Weights of a small mixture-of-experts language model, trained from scratch on English Wikipedia.
Experts: 32 ReGLU neurons an expert, 8 picks a token, a softmax router.
Below are experts of layer 3 (counted from 0) of a mixture-of-experts language model. Rows are named router (the router's row for the expert), down (a neuron's output weights, with its number) and show model dimensions 56-111. Each number is 128 + 32 x the weight over its row's rms, rounded and kept within 0 to 255. Numbers have three digits each.
After each expert's rows: a language model's description of what the expert responds to. This comes from a sample of Wikipedia text that the model never trained on.

# expert 17
router:075079077140087104059122114115157167106102121164108118172184133122104137104089093145129115113131140166079100130151137104103049141103146159116095219141145141077152087175
down0:121119163100154194151106100065110142155105097168110131160125073091127153146171156129105157118140154161110106113127122114066093149119143135144153160143155072141089141125
down1:151168136121103119138078083114118103109114128090177153134137099120081102118145172116103109130115130219114140161114216092154132092161096099150071136137106141092081161065
down2:105093098162137134095121129111140171134149144143134140170107119168089098107093087105091099161135121097112138110163140130124085131040173114144116108137146144131128116118
Descriptive adjectives

# expert 32
router:086120117123109084139107104143131145152140078127114153125159164144121120103095112124124110124191107195140113150101178077111095118123144153073107152166185155124123115146
down0:088161143141047158111098115094101120112177144143147121158074200137146170172118077116128190116111126160106121114125111154144107125108091199122091165092144115177110111185
down1:087112113128104220130164135140085152081101127125128200096137145186134090103166081111156141125100124053141126109128116153141104118162108058072121134112107130086112106144
down2:213132102127199146143191125112124160146127102126118109149072137111129159096138111179117098094100103083149103158099157110094177048180151085112141128129155182126152112119
Foreign name pieces

# expert 5
router:114134106105082134123110123151181105154119141152088143153154128137104122119105107145107122099153127166109079203149127079098166105114132155126134172090187158162103098112
down0:137108179173103112134160141056151086102151077160118088126168158159131172057142115132175088112173147087097111134127134151200084199176075103089123072142137147143111113104
down1:051079077130113154149120123102096108134084052099119188050220149133140185127094120141163138131192096105191182129154108118112161109128129118130170136189104135098101193125
down2:112143059110174104132093084104164114087184123132155101157172136102093091167111096168175136101121184139099093079069108128191062177150162079060143194093127127141116143108
Commas and place nouns

# expert 16
router:104122107135061210055107143134163151162106084112080174162184105088126155125124142144154116109160076139138121138142148074116118143084151189115140158121165152122078150132
down0:105099160123081135144123124134120127125131123132121103101161123140092118165134165192120149125094133107143204135111119115166139107089181131094085123209118114116108073147
down1:110112085137128138129153091062098116131103129127124138188124103162099080234152105109138144162109107122109123159106157170108137132126165141129069149144184124120155132155
down2:170135108105102139124141100102130161175134106197117098115105150085157118112130186141132127113110151136079138164142126075179072118111091118090187181128112119148096134119
Opening parentheses

# expert 14
router:112095118127127143142151115190147098124091095138103172128144088141146111139123096120160109127135125178145085177119115061102140153072096157081119152113191168100132081115
down0:182152100191162101118120137156103128180129141104133122152106130072171085136074096129082191145136092181147123154171095140197125130092091141139149165113118171128191113153
down1:111142091201112102113141135088142088151101058145058058159128152125113135172182137143175161108116114171069162135162137110109102146182087153058145098103082135129110148111
down2:113165177145105094122092086116137131112100090156108135105132127179106122074183136149117140101122188135130146164103116123182167139080074180086181154098084146092169149163
Punctuation after abbreviations

# expert 39
router:097100110121074177105167115129155150141091062177114151178169125072141169049114112148160098115112088123148103118125156119088101113107136166121140181114130166062095093081
down0:130067133122085093084114161100122069142155129120099103137137102133115144175093142145132152126136105101152085118089128157155182135103146085098152148169174173149125168072
down1:118095146090106111092099081142122143173138125107119136112096115135094141132095119161173127057089130134104143136117098097155085120075102118160149126213184136135057133065
down2:154145129079147166056193138108074112190161157143116102088119120153123184129187125087137076162115179173124150148091148111079128115155143118100107167119160085147113092106
Line breaks and headings

# expert 4
router:090093089142116131110128107156174130155079114126114164170146118098135144127112145134151108122167126172133028171129164063102148170105129164106137118111202185127127115124
down0:067104111142107121127126069132103104128161048110190111085103118142191071123136132078152123122130141157186136138155150087113079170147078099137110103136099086115101170132
down1:107090120162145189093152159044148131125071070128160152107150113150120115165182162122158101115123159127156101210160113138105131117116166113117108134106117155147113102161
down2:168167136187132064206103183203115089092153123204078080088145059120114105123115102157179139155153146163084161163121138142143147154064102114187139090065133074129144135111
List conjunctions and determiners

# expert 49
router:121099064098121137115152094145134144159106065144091141183137119121150131064112156139162106130138101167168050175149166087070096165088134158105143205117130141094138106106
down0:118117044109186153128089142132120162144160175160156053128152140177067128142142162088117159154126135117114137170119146114141101080150119073124101119142114131141015159129
down1:166109131070093125191141123179159166139147164110168134062141098151127084140129173151149122152149061139152084129177133181135168107111150109045118103164118139144136082117
down2:089207153108152181158144067168090142164107084177089117136137156151132080146138187101140162131084091231132152131070077131150144100156114085129138127131121150144168146182
Clause-ending punctuation

# expert 27
router:109060111151075140088133121139157149166141129076117174172140101130084111066074117138149121108145099129105093149155163078105072174077140191082093230130122126089085097167
down0:187099145118163071076151094149148126106122126130158152122104134101135133134102136125133135066157095114155122149158150122112165097110097118102131136122175099106101128132
down1:087124139126132131083144151111197116191114129126109109122156138136154136188118199136072122073142167151061032104145135090129120101134072129178168076149057131146111142144
down2:125112136141106126163126126117126150119103042068193151134099046156082129122089094116105133135140094155119120111156184132165076134146178105181067112061122150122104037160
Abstract noun suffixes

# expert 63
router:088109064147125149106107137182181119184123131134076109203162086104086136090059116147137131081171111141083075140151156092150091166118154153124104123110153141050120154127
down0:153143103092133104058116124165135153179088170092128095155141093106094010132120169073121132103141152178127141152093125202113106203142135101061109170146159158109111174154
down1:083130133144121109067131167098158096161145138085138143154097145111072144121123087154163109059160089152218157116216120121186106154129106142104066092128143127146112173172
down2:118135139085149108106076149164139157068112121139187113127145138150169106141150159150158109118143158171083203095141145101150157083114122145129160180175044101145095130067
Career and award nouns

# expert 28
router:100127052133137203133152079180192138170115125174118146182125138116146129105126109157141139095183082142138129148137132104106087202116130166107106162137154197147083073110
down0:097097114064140176129103107118083145093195118218122093091150105171196167062131108140080158121115171131130127183098130164186144065093138138063147172165109158143144082076
down1:140111146132117078119114084150191164111123073160120091149147125097193126145121174163165131115176193156090148172113120083091143129211087136108153128147145125099124140119
down2:124130083093132145111118118104163140115112105146088114117165173172116086181103098128101087101107139088175157186099123176152164171112165114073130093083144128175104181126
Verbs, pronouns, plural nouns

# expert 41
router:088130101179125153099098074150121120145090134150108135148151149119108134095082114130154122108157109167105094115091193089068145091098157189107108183184145077130110118111
down0:137115172152074155105143073143146096131092130130060097197116106062139199092137100145158214175123103143069122124096134149132117105140084131148090096167153137081135186133
down1:156120123137137095084139166137149068167143109161146104148165148117109124125180114067143137122180134100114150086066075109186076097115119179150095135117133169154176116103
down2:130138179128149144107152104164132133102119172116141080184146188103110095152164156076094091103093108140138112146117134113140181158076119207138151176128101144166177059211
Word-internal syllables

# expert 8
router:116110097154075124044102096127180168190111099164115142177200098119127104098075134148085098060149156145099077132145134074140128147060116119110161115146121123105161136177
down0:128126120197144076215134043090059189117162141117135153104157132130140151130122167203135157075165129128095194160184100083141105141107147171133144086069152097097181164129
down1:100133168181134114167066138147172116106105170089161102145164176102142124194100129097156138094158174159126106133098152110140098149120120076116106128139138159129154129131
down2:045088114164157174121087142140166117136134099133155137141065077175111163132141118134136073152072212109158121113136143163199185155177144143162128159029143139140150111151
Word-final suffixes

# expert 22
router:104084071139131197128125082122182142131065086159092146151147130124142166142133117154104118116121123174140078165115156064122118141124120154094078161119152136115113111130
down0:179058128156098123108168091119124103089054131165180081146194125141176101096112067142124083151130160159152105146181177077103137111117074110126154086101093161089142151133
down1:118153168158121122145130130084115129104104094165125111091120094086137205177064108108166150170125059089116093092136166123073084175144128217129097127147140109110147124137
down2:129143173094107147110165079124129152143142178129078145110107123127159089118137158088133175149099150138221117198138086090133138131126178118146137151161149141194121076135
Periods

# expert 24
router:121104100116124190094102104136154130120055088173101129148157116145160105112143126143139113105127113181097091183143194028094134158135130147086106146149168143067097115135
down0:100136152152055116141080177167098119179155205121072161174101087122104122142083164158094131117140179132180133093082141127112074157124101146122138105134165193163081081123
down1:057158130092130161147158163137130171133172115104096148131138207092085090185103146167141176145130179140158091155131135118134152148158128118182102127123170082173123116139
down2:034124133119142170096118071089113145145097133122152110042136176199122161173163133174152126098114150079154094179138187110120093145127107125109123114155208093180103133136
Sentence-ending punctuation

# expert 54
router:115111092137169154124145072125177156153077148120102161196173139096107137081111105171174104102164075148098079147064150130131078141130108143127093206148139122134127053087
down0:144167168092161069169128180114120147167137123124136143112124093161157130076093127169146119110115133163082129209130095079127130078144125153133165117093147098133097180124
down1:099142145146103148162119143113153177161122182173141118091175120141188102155164088113163150138173125115091180169150116127106106075142154107166157129088140092125061069161
down2:126125114168157088168146124081139153182178133113135147159063075091122142183191083161153108167156119103101102131126160100173096167103173104095101071114135087111169168117
Verb endings and particles

# expert 52
router:126124126155116137084084112145171161181107114112138123172131138094134099094103145123124072117138114137115109151134171075103122095067129163139136143159140159143122066128
down0:183090156120141074066128113140129110141119155115149131141075148107128153131177106143154145129111165101094121114065165144189068087085187084077120094190113092123125077094
down1:133096151183123119130155083121076157167146121108190191176076148127066116155088120110176112094123070121143105143144147101092110097097098143096102123162097077145107070144
down2:119130120112163092160126123184176121118177193096177152107117165071096177140148088099187161136095196111137119149135100177140054110138106120130148057133130161145112136124
Name-final word pieces

# expert 50
router:099094136105104149116083107137111157108079085140125120142155174135152145064108131142173099125140150142106087135121207076127148129110161151070090144164161139118148134149
down0:184117153170107157106137102131154067097159104133128062129164124166117112098136081031064138148120090114154131089128135082123134124159159110167100144113149095044144127106
down1:206162144179133149188139135137118145161120143131165098122138144098110171185137090094141117089126151118065153147115106133120129127108166125187142122122092145119099125164
down2:110136135156098147115156168120072175174155155146080113096105104129112108165073083166082129147148150126112117184051142146168168129160124092151130138112137142127116175151
Mid-name word pieces

# expert 47
router:108134100153105106152125105140154158143113084167109162171209124075121155074095110175118098099195083154089098156128159104127100192099118138101095160132152140129123125116
down0:111146106096097160107122105142108139147088084140080113145162174125129122134090178167156106142122125128120106126138129107125092091194105073188157146057143116180131127124
down1:130120114118124095112079156177123073149102094124115135123116116186108102100125108174140139085106141157152114078136119099124057097204117162102137183117083094168152122129
down2:132148119141163108183187143186112140128137170136145091180140075088079132201087109134147173123123117117099075122142132076073144098144163142124125055077100046071152107109
Auxiliary and copular verbs

# expert 23
router:122064096157095119139105107142167131147095084151078180178183148079153158089124145168100121096167108166109033138117163088106125165106141144136103175104169130130112115117
down0:050127149147148165120084104106158129164079121099136142146169167139167140116117162153112132111103107090198097105086097076129153161133086140119083132188152132107098119124
down1:164118094157105107099168156138123151154118150114126180132078071153139155091108118062081069161116166129090171113157167074138087149148148149130093117136087060134090119094
down2:152116099103097135122146132159169098156172150054103144160110125078104132185127098164131122136146138142130138136176116078178111155143074114086129081156103143133144173144
Coordinators and main verbs

# expert 19
router:103082115171120135048079158175126131198099170120121142167105102119114114093076177116135134096154128126125081138158148042098101129084128184134103178172137129088112099122
down0:107151125094156093148171125097193062145132117113122093064101073163149129113161129150148108111102160132102159112119123108166078129106116170137155159111147115160167063129
down1:124186150125101092136173133170147060123109118125137067107176141137142159152142151136108121120187145117138202164146127111116052125111190128106120081122126126126148094121
down2:139136164106131154160118113163073074200163110184173149123126142125124126085100188123172118162159170157103131114071112127066122158094176079105129147129094142156123151126
Mid-word fragments

# expert 12
router:095146145119070165071093080113134145126115126114090192120176117123127104123074134146146087158102132123125110121110157030107138134143127133135146157178174137084148103132
down0:103146108170102088170074136117085173136059139161122143163102121130161143068097115123064171163140080173110083068081163158108123170161191125110118112087154141181151065091
down1:144090140183163101170163081162101152122155141125130120124134189107182072143129100114107168165138154159185114101081109141072142106131070133149065157152137139154149126150
down2:156156101134092159177068185102144116164136127079110126104104151133138102139142102169112114113141108135130104179128124147179169074115149187113115096134143189135126124112
Word and code fragments

# expert 15
router:114131072165116106036115095134142141179093075170109134158185105121135111090138134177134072108161081179152101186147134049147133153109129158128156194117162166153143081114
down0:118116205074122083155133148139109114123085166118110168143124226114175113169144163134107153087112124164167082085100140145082136104144105102073153128128103171151086184098
down1:149135136183105164120082092108129061102115142150116169101162158142130108131090140135140129151094099179096159164156102103110142073107173140089150160142059186133116116163
down2:092181116111148158109165154101130088120151165059146180206088156106171070093139150134119097123127108101117125182124135146126083112121216138186102108169095131176112126081
Commas